From a checkpoint of a small mixture-of-experts model trained on Wikipedia: 16 experts in each of 8 layers, 7162 steps.
Below are experts of layer 4 (counted from 0) of a mixture-of-experts language model. Rows are named router (the router's row for the expert), down (a neuron's output weights, with its number) and show model dimensions 192-255. Each number is 128 + 32 x the weight over its row's rms, rounded and kept within 0 to 255.
After each expert's rows: a language model's description of what the expert responds to. This comes from a sample of Wikipedia text that the model never trained on.

# expert 2
router [100 108  87 102 163 164 148 175 134 111 143 106  89 118  89 149 164 166 155 161 101 102 166 139 132 122 121  97 148  91 151 129 104  70 128 162 132 189 178 114 165 200  97 107 136 107  73  92  32 121 142 158 123 147 181  90 117 119 149 106 168  90 153  95]
down0 [112 137  38 117 104  92 103  98 151 106 104 140 129  99  87 182 125 106 130 177 136 163 133 107 122 165 124 184 145 159 159 124  98 118 127 132 136 142 172  82 108 132  65 139 107 132 192 129  89 159 134 108 119 150 152  67 130  59 100 125 138 117 121 122]
down1 [143 147 155 116 141 188 145  92 192  97 165 152 128 133 129  85 117  79 125 108 112 102 123 167 122 139 159 174  96 199 113 136 124 119 162 128 108 131 157 162  83 137 131 150  99 144 118 135 161  94 127 111 115 164  90 121 160 126 160 151 140 149 148  88]
down2 [ 99 174 157 166 154 123 127 127 142 134  79 146 120 173 105 118 162 143 134 110 105 147 179  85  92 111  98 161  92 114 118  81 174 132 161 107 144 145 119 139 143 155 140  81 185 160 113 109 126 119 142 130 164 126 145  98 119 116  93 112 136 123 107 142]
down3 [ 83 150 173  95 128 135 120 126 128 148 108 151 179 144 121 115 146  77 112 121 136  86 104 118 119 139 131 114 182 122 116 122 153 142 151  96 142  92  84 157 121 106 168 190  88 196 189 152 104 115 118 178 165 136 146 163 123 118 143 200  94  75 153 141]
down4 [133 144 149 129 115 124 180 116 163 169 121 131 171 163 107 148 117 107 199 124 211 111 152 125 148 132 118 104 122 150 167 107 104 167 110  73 133 159 169  95 120 140  63 109  82 155  75 162 116 133  61  54  84 170 141 117 172 110 149  64 146  96 152 136]
down5 [ 99 106 138 136 168 157  63 138 121 120 149 154 123 113  99 147 131 191 101 134 155 145 121 157 112 144 148 120  91 122 101 140 154 217 157 158 121 131 109 193 151 112 159 160 111 131 100 161 172  86 101 124 145  94 111 123  83 159 140 152 103 125 112  99]
down6 [126 171 185 124 117 113  90 166 136 102 158  95 105 128 183 145  97 174 103  54 145 114  71  82 136 123 135 117 144 118  82 136 102 132 147 115 143 141 107 150 153 126 108 105 140 135 126  92  76 116 130 146 126 126 118 121 161 125 141 160 137  83 183 169]
Description: Verbs and their endings in biographical or plot narration after he, she or to, such as worked, wrote, missed, to legitimize.

# expert 6
router [108 107 118 129 179 149 134 200 130  98 141 110 111 124  87 152 137 189 126 164  73  81 170 144 125 106 122 115 173  90 148 115 117  79 132 127 114 181 141 108 141 219 101 106 152 104  55 105  77 125  92 154 120 141 150 109  89 112 112  95 162 109 148  59]
down0 [117  69 138 162 152 145 122 169  90 157 127 182 109 151 117 185 213 143 107  96 132 137 142 118 102  99  91  70 110 169 130 124 137 127 114 103 148 128 124 114 109 106 112 114 205 147 113  94 116 139 139 154 113 147 167 154 109 177 135 124 122 143 167  94]
down1 [133  71 138 107 144 127 183 150 178 103 136 218 125 118 194 131 124 138 150 109 166 172 177 103  79 105 125 154 115 120 135 116   0 102 122 158 204 122 163 124 113 165 194  86 140  59 177 124 127 111 160 185  74 189 150 108 116  91 103  69 130 102 147 137]
down2 [164 154 140 130 150 133 120 143 149 153 156 158 143 172 116  94 116 155 154  97 122 105 189 160 141 135 104 144  91 163 130 114  80 101 123 147 112 138  82 180 108 110 183 138  97 117 138 119 106  74 201  67  96 124 138 163 156 178 124 149 134 167 140 169]
down3 [135 157 138 124 168 107  91 113 122 171 122 121 109 193 138 119 114 115 128 121 180 140 195  98 112 151 138 132 122 104  81  44 117 112 105 139 133 151  47 129 142 119 192 127 178 122 114 170 140 129 108 121 123 136 130  57  99 106 107 182 105 172 161 135]
down4 [158 155 125 139  79 112 149 147 134 138 131 127 170 173 119 123  91 134 172 137 147 121 146 152 139 146  88 138 149 120 117 108 102 165 149 105 180 129 121 148 129  99 122  91 149  90  75 128 185 115 193  61 133 141 200 141 148 136  77 103 121 121 158 132]
down5 [180 158 165 158 106 131 130 154 127 173 134 101 131 119 133 155 142 171 109 140 145  92 132  62 146  44 176 126  92 128 169 173 144 125 121 132 117 128 124 116  61 103 163 138 113 100 128  58 107  92 137 129 150 129 108 135 177  96 168 108  98 145 168 101]
down6 [105 167 104 182  99 160 127  94 134  61  97 139 144 135 109  80 120 122  69  73  91  86 103  95 119 113 100 106 124 124 147  76  81 158 180 142  89 111 129 124  91 145 125 161 182 153 133 160 134 118 192 133 159  76 137 168 169 128  55 146 142 162 131 136]
Description: Digits and decimals in data tables, coordinates and LaTeX formulas, such as 1.3 km in asteroid lists, 36.05750°N, Goals columns.

# expert 4
router [102 114 112  99 169 146 156 197 129  84 165 109 106 115  92 143 150 165 143 138  84  94 171 159  97 108 117 122 171  87 139 134 113  82 132 176 145 164 156 113 152 190 109  79 156 106  90  97  60  98 124 149 121 147 171 113 106 135 159  88 177  90 180  80]
down0 [155 124  95 148 159 135 199 157 128 159 130 145 107 149 108 137 172 120 141 156 109 142  96 156 126 102 138 126 133 152 227 127 143 143 170 147 133 113 121 133 130 108 159 143  89  95 123 137 134 101 163  75 152  89  77 169 166 104 154 154  99 116 122 123]
down1 [148 154  96 130 149 116  54  76 110 103 139 125 106  50 133  98 127 133 114 143 117 116 179 189 170  89 151  73  71 177 204 120  94 129 164 195  77 126 131 150  91  88 139 105 128  85 137 172 150  92 162 157 157  89 128  95 166 123 152  87  78 133 115 102]
down2 [ 64 119 101 125  83  98  73 148 127 186 135 117 145 154 161 103  74 127 155 112 174 182 108 156  92 126 128 148 102 156 106 131 132 126 177 159 147 131 158 116  37 128 133 157 131 143 194  87 111  99 125  90 175 121  98 129 101  74 128 195 149 133 138 167]
down3 [182 173 147  63 128 128 213 115 165 132 130 128 105 172 119 161  59 136 112 114 201 119 161 108 182  89 162  75 110 117 111 129 120  98 141 137 118 164 161 136 128 175 177 155 162 146 125 144 145 147  84 144 140 126 114 127 107 154 201  69 114 146 133 128]
down4 [146 139  84 156 109  90 144 146 123  90 137 104 121 146 123 120 168 143 150 151  87  94 123  89 122  94 170 131 149  75 171 182 125 162 140 141 155 112  92 158 148  66 143 115  81 109 184 174 110  41 148  98 139  99 130 138 127 179 157 152  76 111  98 149]
down5 [109 157 135 149 126 202 205 134 219 238 172 113 178 127 116 113 111  90 181  58 123 148 183 174 117 121 146 111 135 149 128 118 146 158  75 160 138 177  95 111 198 138 101 122  98  95 142 130 202  87 122 105 224 106 157 135 143 170 172  89 113 149  94 103]
down6 [146 115 151 153 140 145 128 163 140 121 127 183 144 136 163  98 140 136 151 123 162  95 153 119 129 140 121 126 119 138 158 103 145  99 108 107 110 156 118  95 130 122 185 198 154 153 175 145 132  68  69 122  86  61  93 120 153  78 130 146 123  82 114  72]
Description: Commas fused to word endings before which or and, plus semicolons, table pipes and list dashes, such as Lebanon, Penryn, 1884.

# expert 10
router [111  92  80 106 157 132 153 152 130  94 158 102 101 126 125 132 161 183 144 162 110 107 167 144  89  93 102 116 148 107 128  97 102  70 120 179 113 164 142 108 152 191  96  75 168 114 115  92  60  86 137 169 133 151 174 110 130 129 126  74 167  89 191  95]
down0 [179 125  93 149 195 117 112 141 166 156 154 111 113 117 116 109 122 113  75 130 155 177 135  98 112 141 124  91 108 167 143 150 143 187 155 103  87 147 118 185 184 107  95 146 167 157 146 172 146 142 112 134 165 127 156 127 178 120  74 113 140 103 106 162]
down1 [127 115 109 182 186 171 141 127 172 116 107 148 145 160 124 156  82 141  86 143 125 116 126 193  95 177  61 100 111 107 107 129 111 145 112 127 202 144 124 117 131 111 133 132 109 108 125 131 162 142 136 136 168 154  74 125 127 105 172 117 129 128 104 165]
down2 [199 133 155 182  95  89 118 193 161  87  91 157 108  88 120 105 115 126  99  86 137 129 115  97 212 143  55 179 156 117 106 122 151 130 147 110 108 193  81 110 106 142  99  82 149  65 135 135 140 120 140 168  81 133 169 131 177 147 122 102  97 113 102 102]
down3 [120  97 146 110 108 166 153 178  99 142 125 167 114  94  80 110  99 104 132 154 124 158 106 170 170 151  76 148  97 137 130 117 110 163  47 127  62 146  78 138  93 141  91  86 180 154 109 123 112  86  99  59 100 128 170 153  97 135 128 153 155 115 153 168]
down4 [148 147 128 158 151 126 111 114 166 120 157 132  67  87  74 110 200 172 130 156 156 158 140 153 158 158 117 205 139 103 108 158 128 112 103 134 112 148 113  97 113 134 162 156 108 120 127 136 126 169 170 113 103 117 146 167 160 101 125 112 107 134 141 146]
down5 [125 141  96 146 139  88 140 213  80 120 141 150 153 142 123  62  94 110 184 199 139  82 115 110 100 152 107 136 130 145 192 126 117 113  71  78  98 165 149  95 112 142 160 132  93 153 161 121  99 156  79 124 200 138  78 167 131 186 161  91 136 138 179 147]
down6 [132 107 136 154 205 117 131 125  70 132 143  84 120  84 149  93 104 127 127 171  92 131 182 114 113 140  76 134 102 110  80 200 116 155 149 150 124 106 188 106 136 188 153 168 179 173 158 151 141 170 121  79 128 178 135 135  66  98  97 126 127  78 144 127]
Description: Inner and final pieces of foreign personal names, mostly Slavic, Spanish or Germanic, in sports rosters, such as Vlahović, Govortsova, Ordóñez.

# expert 1
router [131 128  78 112 192 141 128 199 126 115 136  84  98  99  92 135 192 180 164 194  73  85 156 144 129 118 101  94 167  54 173 137 106  82 116 148 131 141 131 142 146 197 109  47 142 100  56  97  72  74 132 166 143 167 157  97 120 127 126 124 181  81 154 123]
down0 [155 168  94 161 115 226 111 131 172 137 117 144 103 147 150 102 119 174 169  99 180 148 148  93 104 143 141 122 102 149 162 113 114  80  85 115 119 127 148 149 162 142 131 141 172 138 147  91 179 143 150 146  90 158 100  69 118 110 111 171 225 126 129 139]
down1 [124 120 160 144 170 121 148 145 140 139 114 118 190 113  60 112 141 149 144 106  96  86  75  86  92 124  75  76 118 102 103 158 133 163 196 185 157 115 141 187 108  97 166 104  98 158 142 113 123 172  93 145 141 120 131 177 121 100 101 142  85 115 124 134]
down2 [138 123 139 132 114 138 127 138 124 102 177  78 145 194 135 121  95 111 201 130 108 170 120 122 107 137 174 148  95 160 112  98 135  91  66 131 123 174  84 119 141 140 110 163 110 173  85 132 125 138 158 132  71 127 160  96 166  97 134 114 114 146 149 115]
down3 [126 129 157 210 140 114  88 163 145 113 155 197  82  72 116  66 175 144 125 103  77 122 137  51 137 115 144 122 146 153 140 135 148 126 111 159 118 146 134 137 122 120 169 116 160  91 151 106 130  81 147  97  76  66 102  67 125 106  85  86 147 108  52 112]
down4 [188 164 150 149  87 145 178 105 164 107 167 129 163 110 117 108  68 156 133  70 168 114 113 133 146  97 106 147  98 119  92 127 160 150 116 114 112 154 157 125  99  91 101 173 149 137 157 191 140 125 181 157  80  23 182  96 107 189  58  50 137  65 133 154]
down5 [112  77 214 100 129  90  90  91 115  95 129 109 134 190 107 111 144 189  93 148 153 103 141  79 152 149 135 112 148 156 147 165 107 122 106 116  94 151 154 170 140  92  97 147 101 154 128  66 159 129 122  92  89 159 127 130  89 182 100 140 137 124 127 156]
down6 [139 161 144 176 111 104 112  68 171 101 118 129 164 144 129  14 108 125 163 149 187 187 107 145 119  80 152 161 150 128 152 134 103  73 119  58 132 153 134 164  84 151  90 182 113 111 154 127 153 180 147 171 108 171 141  97 144 138 121 186  91 113 144 145]
Description: Table cells and words in election results and political text, such as Party, Conservative, Labour, percentages, vote figures and Assembly.

# expert 13
router [111 104 101  98 180 127 155 171 121  94 165 100 108 110  99 146 152 152 143 161  68 102 169 156 114 119 129 114 162  49 140 115  89  90 116 162 122 184 134 142 142 194 100  84 151 122  70 117  86  97 133 166 125 155 167  94  93 135 121 107 177  89 167  71]
down0 [120 139 140  84 158 120 127 124 121 135 166 121 129  84  89 117 165 139 115 160  77 150 176 123 111 145  76 146 106 167 128  99 150 164  94 164 133 101 129  81 148  89 151 180 143  87 147 144 185 121  23 106 145 146 123 130 105 148  98 138 100 103 141 104]
down1 [102 164 164 141 144 113  69 177 131 143  95 112 111 175 129 168 186 130  83  93 134 120  83 147 157 116  85 176 126  71 164 153 159 156 125 102 116 144 147 131 129 129 149  77 151 144 169  71  87 187 165 104 115  82 113 135 109  73 178 124 140  97 130 160]
down2 [153 124 119 157  71  96 124  87 183 115  89 160  83 175 105 156 123 136 120 144 163 119 149 114 170 163  68 128 119 114 166 158 112  98 163  96  90 108 170  74 156 121 182  98 161 209  61 133 182 169 108 137  59 143 123 109 113  64 132  87 130 202 118 143]
down3 [143 175 105 110 100 161 129 114 114 150 116 106 113 165 108 158 119 141 102 175 155 202 164  99 128 119 100  99 139 155 123 122 180 119 117 122 133 145 128 136 192 124 138 105 193 205  86  90 121  48 140  56 126 149 125  75 163 148 143 108 135 145  41  93]
down4 [130 123 122  74 150 157  92 153 200 163  79 130  87 191 166 164 134 122 135 138 197  86 116  84 159 100 127 150 124 137  75 143 103 149 112 143 132 130 110 220 161 132 139 103  88 162  89 136 114 122 206 110 189 146 106 131 109 150 157 104  82 125 178 123]
down5 [ 90 142 142 148 121 152  45 143 138 135 162 133 116 144 151 167 110 117  98  92 134 112 216  97 131 120  93 140 103 113 139 153 151 136  85 148 163 156 142 109 121  97 182 164 117 153 136  82 121 119 136  85 167  95  55 109 123  84 131 173 127 144 114 113]
down6 [ 98 152 175 152  98 135 112  80 140 146 136 138 151 157 135  76 122 165 104 165 179 116 127 129 109 143  96 110  84 121 146 192 145 131 115 136 103 168 119  72 155 118 191 122  86  88 158  90 146 166  94  76 116 126 150 140 176 191 168  86 153 157 109 129]
Description: Line breaks after a title, the opening parenthesis of birth dates, and section headings that begin an article, such as (born, ==See, (19.

# expert 14
router [118 100 101 125 206 122 137 178 153 101 156 113 112 109 105 151 148 152 151 181  82 106 158 150 109 128 129 123 155  94 119 135  92  67 122 171 143 190 148 100 122 204  98 107 165 107  82 117  81 102 126 157 113 151 160  73 100 136 152 107 180  53 184  97]
down0 [144  96 133 193 140 119 147 143 204  52 131 145 134 142 119 145 134 158 157 142 124 145 121 102 141  83 171 158 119 107 126  67  34  59 116 117  95 118  89 105 218 161 146  79 119  96 133 143 129  96 155  99 146 145 138  78 139 105  88 164 100 141 150  58]
down1 [107  92 137  94  95 137 137 133 104 162 136  80  95 133 114 139 107  65  88 125 147 111 118  91 117 112 132 107 110  87 142 101 118 165  40 164 124 127 153  87 143 144 155 129 112 109 169  95 106 107 169 123 130 202 136 182 207 166 203 160 107 163 135 131]
down2 [131 126 133 175 110 176 143  74 125 142  98 127 118 150 125 109 106  83 124 105 124 145 141 128  96 116 123 156 101 142 123 109 176 170 157 129 166 131 137 124 101 125  86  94  92 154 205 152 120 154 114  95 176 131 170 123  75 175 108 151 122 143 154 149]
down3 [142 135 108 170 155  99 117 194 180 148 114 118 171 122 183 126 148 191 142 129 157  55 130 175 114 199 104 147 136 162 130 136  73  65 121 191 165 136  93  86  71 114 243 109 138 112 146 163 181 110 112 142 119 109 131  93 116 141 136 127 176 114  88  95]
down4 [125 127 162 161  87 179 133 148 207 140 107 140 204 175 117  92 189 127 172 115 107 121  99 121 132 130  96 138 137 133 108 200 159  68 160 152  87 134 168 170 136 114 127 124 141 161 162 116 129 144 156 131 179 183 128 190 136 196 155 137 139 129 188  91]
down5 [138  97 171 187 132 175  69 158  56 111 177 130 122 135 125 171 155 123 113  78  95 157 126  99 137 129 153 139 165 138 173 106 128 171 120  78 146 134 212  92 187 148 163 135 114 100 143  81 129 106 139 101 166 118 138 157 155 113 125 137 138 137  90 193]
down6 [117 160 121 126 146  90 138 138 182 126 116 110 123 108 120 137 102 174 136 162 185 154  95 123 200 162 150 173 134 124 118 159  84 110 133  98 159 116 175 107  87  76 185 107 103 121 135 132 128 134 125 139 130 190 130 136 141 166 129 110 155 114 133 125]
Description: First names and their pieces after by, and, dashes or table pipes, plus kinship words, such as Annie, Alan, Margaret, Sir, wife.

# expert 12
router [128 119 105 112 170 135 131 207 133 110 134  94 105 108 116 123 159 181 144 148  90  85 172 134 118 122  91 135 158  68 163 121 112 101 121 179 103 161 147 103 128 162  80  58 154 104  81  89  56  82 122 178 127 165 162 119 106 145 139  94 161  88 175  92]
down0 [ 99 192 147 151 158  96 157 119 179 162 101  91 118 102  81 179 169 112 147 155 165 147 115 128 174 137 155 119 167 116 148  83  77 126  82 156 136 147 101  89  95 166  84 110  75  96 118  93 122 180 146 164  74 132  51 133 164  89 157 161 157 149  78 163]
down1 [104  75 101 204 110 113 145  72 151 169 155 101  93 107 119 146 172 138  80  96 122 151 127  73 126  97 134  95 101  82 130 144 126 140  31 129 212 116 162 146 122 187 158 174 125 146 106 117 224 141 106 175 116  86  93 175 128 185  95 100  91 130 149 167]
down2 [139 193  80 111  84 167 133 127 158  71 116 108 166 106 137 165  91 185 160 134 114 151 155  68 181 119 116 173 128 195  92 110 147 113 151 132 142 112 148 168  75 191 140 117 158 116 210  88 158 190 185 117  94 166 132 118 114 110 109  88 141 105 173 151]
down3 [154 105 115 149 132 166  99 119 112 201 151 195 164 106 122 112 176 148 159 143 181 150 169  57 123 126  99 126 146 171 101  81 133  82 116 140 140 108 105 112 114 152 185 149 139 157  98 180 153 180 177 168  93 112 126 187  86 169 115 141 162 150 158 188]
down4 [104 116 117 173  78 130  82  97 174 160 120 140 138 128  94 121  97 123 134 177 173 179  67 180 109 108 121 159 105 118 146 116 101  94 166 158 137 221 155 113 167 125 179 102 161 114 121  82 108 120  74 148 138 131  99 160 143 155 160 155 145 132 165 170]
down5 [127 165  97 146  97 158 141 146 138  61  23 112 175 153 200 150 150 141  78 123 163 114 125  99 121 120 128 152 118 172 118 118 102  87 153  91 171 108 161 122 145 155 110 139 114 117 105 185 128 104 126 125 101 132 140  65 123  68  83 135 138 137  96 140]
down6 [128 217 165 118 154 146 181 102 120 177 137 116 162 142 146 155 127 124 154  96 130 158 175 139  67  69 146 133 132 161 153 100 149 161 105  85 180 165 117 112 143 154 191 107  73 154 164 159 152 138 185 105  94 119 102 156 117 176  87 150 113 154 118 127]
Description: Pieces of institution, broadcaster, city and team names after of or New, such as New York City, Television Arts, Wisconsin, Red Wings.

# expert 8
router [ 85  78  71 119 176 154 150 174 114  93 105 131  98 103  95 152 164 162 132 157  70  77 169 153 110  81 107 126 162  84 192  93 126 109 136 136 138 213 129 105 134 209 126  92 181 101  94  81 119 109 115 144 125 157 184 117  99 159 154  78 192 119 143  91]
down0 [149  95 129 185 140 111 139 162 138 181 153 108  98 121 188  73 172  87 146 148 184 123  96 110 155 105 146 114 136 143  97 112 136 145 113 161  90 160 121 131 173 100 108 142 108  73 163 134 122 165 133 127 140 176 115 156 130 105 109 195 141 141 134 109]
down1 [129 133 156 110 160 115 103 138 111 176 111 124 160 197 142  86 135 174  86 158 126 143 110 108 117 131  97 107 142 154  91 133 193  69 191 135 192 156  71 120 106 166 141 181 124 212 127 175 114 105 103 169 129 152  92 145  97  67 149 137 140  80 134 139]
down2 [ 94 160 138 131 134 159 139 151 192 170 126 174 142 140 109 177 106 110 149 103 138 160 184 151 136 155 155 119 159 137 103 150  84 109 117 129  96 177 116  80 142 127 145 117 150 173 145 113 154 162 158 143 135 164 115  86 140 148 141 127 147 110 156 156]
down3 [118 138 160  73 152  95 226 125 156  53 117 110 136  93  92 150  90 117  83 184  88  53 137 147  83  90 199 140 206 124 190 132 117 125 140 199 116 139 164  67 140  88 102 109 107  74 168  96 156 159 180  57  98 144  65 185 147 143 108 157 122  85 166 119]
down4 [164 149  87 135 150 131 105 107 135 144  85 134 170 116 132 105  70 135  54 113 107 116 142 123 108 106 112 138 144 116  86 174  83 135  87 124 108 125 152 121 104 102 110 150 183 150  93  65 179 124 159  79 122 121 132  92  33 135  98 131 146 166 177 164]
down5 [186 162  99 110 123 122 124 125 105  92 165 160 141 154  42 201 129  90 151 105 135 100  81 153  90 104  88 150 104 115 113 146 117 124 144 123  97 112 183 124 161 125 127 142 176  90 121 121 183 112 151 126 159  75 173 149  70 199  97 100 127 154 110 163]
down6 [202  75 168 126 118 190 110 127 131 127  95 164 106 151 140 117 158 136  78 173  88 167  89 155 183 148 145 155 125  76 123 126  80 147 168 153 142 114 179 138 165 140 124 154 139 116 115 184 112  97 148 141  90 103 153 134  92  82  99 124 103 121 155 135]
Description: Line breaks, dashes and colons in infobox-style field lists, such as Scientific classification, Identifiers, Domain:, Binomial name:, Personal.

# expert 3
router [121 106 109 131 172 161 144 188 124 104 129  92  97 103  99 148 154 178 154 158  74 115 171 152  83 112 104 135 148  66 125 117  93  95 130 167 135 184 157 103 142 198  94  90 177 118 102 123  87 116 144 175  97 143 165 111 111 119 142 104 181 108 161  91]
down0 [116 100 139 142 129  66 150 105 105 147 177  83 166 164 157 113  88 113 156 159 164 122 192 149 141 147 167 187 134 119 201  79 130 177 111 119 161 116  74 113 229  75  96 180 137  89 189 142 210 122 139 156 117 150 127 173 131 174 116 143 147 153 136 163]
down1 [140 110 157 109 173 134  76 126  99  58 138  59 124  92 194  85 167  87  94 121 105  59 178 146 101 130 166  86 137 110 189  88  60 116 172 118 142 167 162 104 175 114  83 130 159  95  56  86 120 105 145 108  97 104 178 146  86  90  99  48 102 115 101 126]
down2 [162 167 141 154 157  39  94 161 152 101 102 127 149 126 152 106  96 105 146 100  90 127 126  85 152 146 126 182 109 114 110  93 168 141 171 148  55 146 134  72  62 116 126 111 129 141 124 133 144 116  74  85  87 121 102  80  69 131  93 156 167 149 148 105]
down3 [ 88 105 140 202 135 154  82 168 133 125 129 114 118 107 136 181 114 108  88 133 156 139  64 143  91  95 105 133 150 176 201 133 160 150 156 178 154  56 133  68 155 143 159 111 138 202 130 108 129  88 161 116  96 116  95 131 100 158 122 111 152 172 108  70]
down4 [130  92  65  65 127 146 151 128 143 106  97 117  93 137 148 113 140 143 176 117 148 131 200 152 195 149 141  48 151 119 104 143  94  87 139 187 149 107  91 142 169 118 176 117  93 149 138  95 123 114 137  65 108 191  41 124 142 113 131  96 101 147 130 143]
down5 [158 193 144 135  74 206 119 144 134 114 112 111  95 183 142 150  85 117  70  73  93  87 126 127 159 132 127 149  66 164 175 126 157 126  84 100 118 141 138 111 143  79 132 133 130 110 119  84 100 146 157 143 150 106 125 144 156 142 141 126  77 131 121 162]
down6 [104 153 114 139  70 122 141 105  88 143 102 138 150 165 144  92  94  93 164 124 133 119 158  91  84 148 129 147 112  97 145 138 144 149 104 131  62 154 137 148  76 135 155 112 150 103 147  59 132 156 171  99 150 143 121  92  73  59 155  86  98 156 121 154]
Description: Past participles, adjectives and word endings right after was, is, were or been, such as elected, known, used, considered, released.

# expert 0
router [102 104  99 124 195 117 149 216 122 110 158 102 125 130  82 136 150 135 157 159  66  55 145 142 100  97 122 130 165  85 152 133 127  87 101 178 145 205 148 125 147 170  97  90 121 116  74 109  71 116 133 166 125 147 152  98  93 113 126 118 150  90 160  89]
down0 [134 167 152 150 118 149 123 131 158  98  96 149 185  88 160 148 154 133  74 159 149 152  62 124 115 152 148 145 134 163 110 124 101 178  80 151  57 146 137  97 123 142 105 123 118 129 130 142 111 190 175 144 147 127 101  94 154  85 156 137 138 104 178  76]
down1 [131 119  95  99 166  13 174 159 120 133 110 139  31 143 146 167  76 107 105 204 142 102 115 157 150 101 205 183  98 165 107 133 158  89 118 109 153 153 112 164  77 160 125 112 106 155 133 149 123 166 129  75 149 110 177 125 133 207  74 135  77 136 199 143]
down2 [149 139 119  75 115 140 176 171 108 125 164 137 124 121  69 181 176 122  82 167 136 134 109 108 168 149 151 143 130 111 170 125  78  79 110 166 168  97 139 150 165 118 182 135 134 166 129 135 136 141 105 130  98 174 141 126 157 122 169 138 104 146 146 164]
down3 [152 180 110 130 103 144 135 128 108  91 150 161 134 130 155  98 174  80 116 142 116 124 137  87 147 176 172 138 118 144  88 103  70 106 122  78 106 110  97 127 164 139  89 128 111  91 144 159 102 154  94 181 164 194 106 113 156 130  86 136  92 132  88 159]
down4 [ 92 198 184 112 186 154 137  82 152 146 170 112 131 205 157 148 128 137 100 148 159 120 151 182 118 110  98 123  75 136  96 169 142 160 128  99 129  83  91 106 137 169 139 128 101 143 133 116 160 117 180 168 122  77 168 108 121 190 137 202 131 118 113 131]
down5 [ 84 133 149 137 170 157 185 134  83  71 200  95 108 175 127 139  86 196  77 163 116 168 115 106  96 153 117 108 187 144 137 145 133 119 141 160 106  98 140 132  82 126 151  61 119 135  83 131 160 124 130 111 126 164 129  66 154 114 122  62 161 112  93 165]
down6 [171 106 107 159 128 149 144  91  94  85 126 162 156 124 145 185 172 134 172 142 149 137 182 141 129 177 120  91 160  83 109 129  92 164 114 130 187 161 128 184 190 126 212 167  89  98 201  89 116 108 109 128 158 140 155 151 111 165 165 208 131 108  90 130]
Description: Word after a, an, in or his, often time or order adjectives and first word pieces, such as early, later, six-game, second.

# expert 5
router [123  94 139 125 182 131 148 166 143 100 132  68  97 111 110 144 165 191 133 169  74 108 154 124  91 114 123 124 156  80 151 143  98  78 122 166 152 170 168 120 143 195 115  89 161  97  69 107  75  92 106 155 141 152 157  94  71 127 138 104 156  81 155  86]
down0 [155 137 114 169 112  52  86 134 134 119 157 131 111 153 151  89 193 191 129 134 174 148  95  86 103 127 171 133 114 150 122 113 101 119 138  63  98 136 163 120 135  55 106  45 116 137 176  65 133 127 153  93 141 184 121 104 143  75 134 154 117 113  87 113]
down1 [117  41 146 111  89 187 103 133 123 142 123 146 180 210  90 121  96 124 112 165 139  85 123 144  98 121 111 140 134 135  69 128 152  90 140 124 156 102 184 114  64 117 122 131 106 136 100 121 116  78 103  91 108 162 122 115 125 136 155 135 125 103  96 147]
down2 [136 108 142 130 180 143 148 132 146 128 186 145 146  80 118  99 120 132  88  84 113 146  74  82 101 153 158 106 144 125  74 140 145  94 115 175 151 113 147 116 105 100 128 100 115 183 102 124 142  87  94 187 129  98 197 113 123  92 110 154  92 215 105 135]
down3 [116  97  86 180 133 154 152 199 130 169 163 140 101 122  58  83 159 179 101 122 135 192  88 131 162 110 131 128 121  79 140 128  69 138 103 164 121 152 124 167 125 171 147 123 108 145  96 167 152 135 127 144  87 128 107  59 160  47 132  98 125  91  97 116]
down4 [110 186  98 113  84  89  84 149 119 123 122 161 239 121 138 154 113 186 116 128  82 125 139 156 180 129 152 120 104 148 151 133 135 153 127 109 131  91 161  82 101  71 122 132 110 154 107 114 167 162 120 121 160 181 165 119 179 187 150  88 122  73  63 140]
down5 [161 123 108 113 136 121  84  91 161 114 145  86 177 103  94 151 145 159 136 109 139 129 125 124 150 127 104  48 133  94 142 177 113 130  98 133 118 146  68 129 176  92 126 156 196 110 107  77  92 141 130 120 168  88 173 119  92 161 179 153 119 124 151 123]
down6 [114 123 124  87 151 173  93 120 145  94  68 151 167  87 147  97 127  83  74  99 189 107  91 136 167 139  76 138  88 137  67 115  81 157 123 137 168 115 105 123 116 138 172 137  82 145 146 146 141 114 148  89 181  99 143  85 163 111 141 141  85 146 127 166]
Description: Function words and line breaks in physical descriptions of species, shells, plants and buildings, such as is, are, of, white, black.

# expert 15
router [102 139 117 104 166 116 131 205 148  89 134 105 109 128 105 142 149 176 124 177  69  99 160 149 105 122 108 142 156  88 155 113  89  75 102 141 127 182 116  97 174 174  71  73 158 127  90  99  79 122 120 160 108 197 180 102 109 118 131 107 156 102 136 126]
down0 [127  87 135 142 126  77 148  60 163 192 166 102 158 143 122 132 120  91 109 159 102 132 125 113 103  92 112 133 146 124 151  97 143 136 165 133 123 140 129 195 110 141 129  88 161 108 102 203 153  60 136 151 131  81 160 160 101 140 152  72 107 148 155 158]
down1 [ 90 123 121 104 127 112 148  90 110 153  93  78 159 147 110 152  87 148 172 128 161  74  99 148 127 180 116 142  87 139 105 111 101 181  96 130  94 113 117 125  62  99 131 148 100 182 132 161 151 128 137 151  75 147  83 107 112 113 111 108 137 107 145 171]
down2 [186 121 150 113 160  77 108 161 121 170 159 128 107 164 115  89 108  83 119 142 123 141 107 103 120 155 175 135  58 148 109 117 125 147 135 101 106 108 152 130 131 123 127 115 135 194 103 124 209 124 117 130 113 160 142  65  86 146 126 150 135 118 161 126]
down3 [ 80 110 126 186 150 136 131 125  93 174  85 125 150 165 208  87  71 183 118 188 113 144 144 149 164  76  89 106 115  97 170  72 117 140 108 144  72 146 144 141 107 172 201 129 142 138 166 150 124  90 118 156 150 141 107  89 149 119 124 149 122  76  99 129]
down4 [132 113 164 135  88 127 156  89 102 153  96 134 131 138 162 185  75 167 197 132 187 124 151  65  97 154 152 117 139 178 150 123 213 137 119 129  57 150 118 116  91 124 150 172 124 152 109 183  93 140  70 144 131 145 157 113 129 161  97 100 124 221 138 143]
down5 [151 202 139 123 144  58 130  98 120  95 183 126 131  81 145  99  76 161 142 119 152 107  51  93 150 115 100 206 186  51 131 146 144 109 143  76 166 105 115 128 137 115 161 168 175 145  88 138  60 145 161 107 125  77 139 166 104 157  83  91 156 110 126 100]
down6 [157  95 200 112 108 118 107 109 109  89 127  96 108  92 145 163 120 112 170  99 173 156  79 161 217 121 150 139  17  71  91 129 163 178 135 140 162  95  95  76 130 155 120 116 144 136 103 134 122 102 141 131  95 141  72  99 113 100 139 115  77 108 150 134]
Description: Pipe separators and short abbreviation pieces in sports results and stats tables, such as |, PCT, medal, championship, team codes.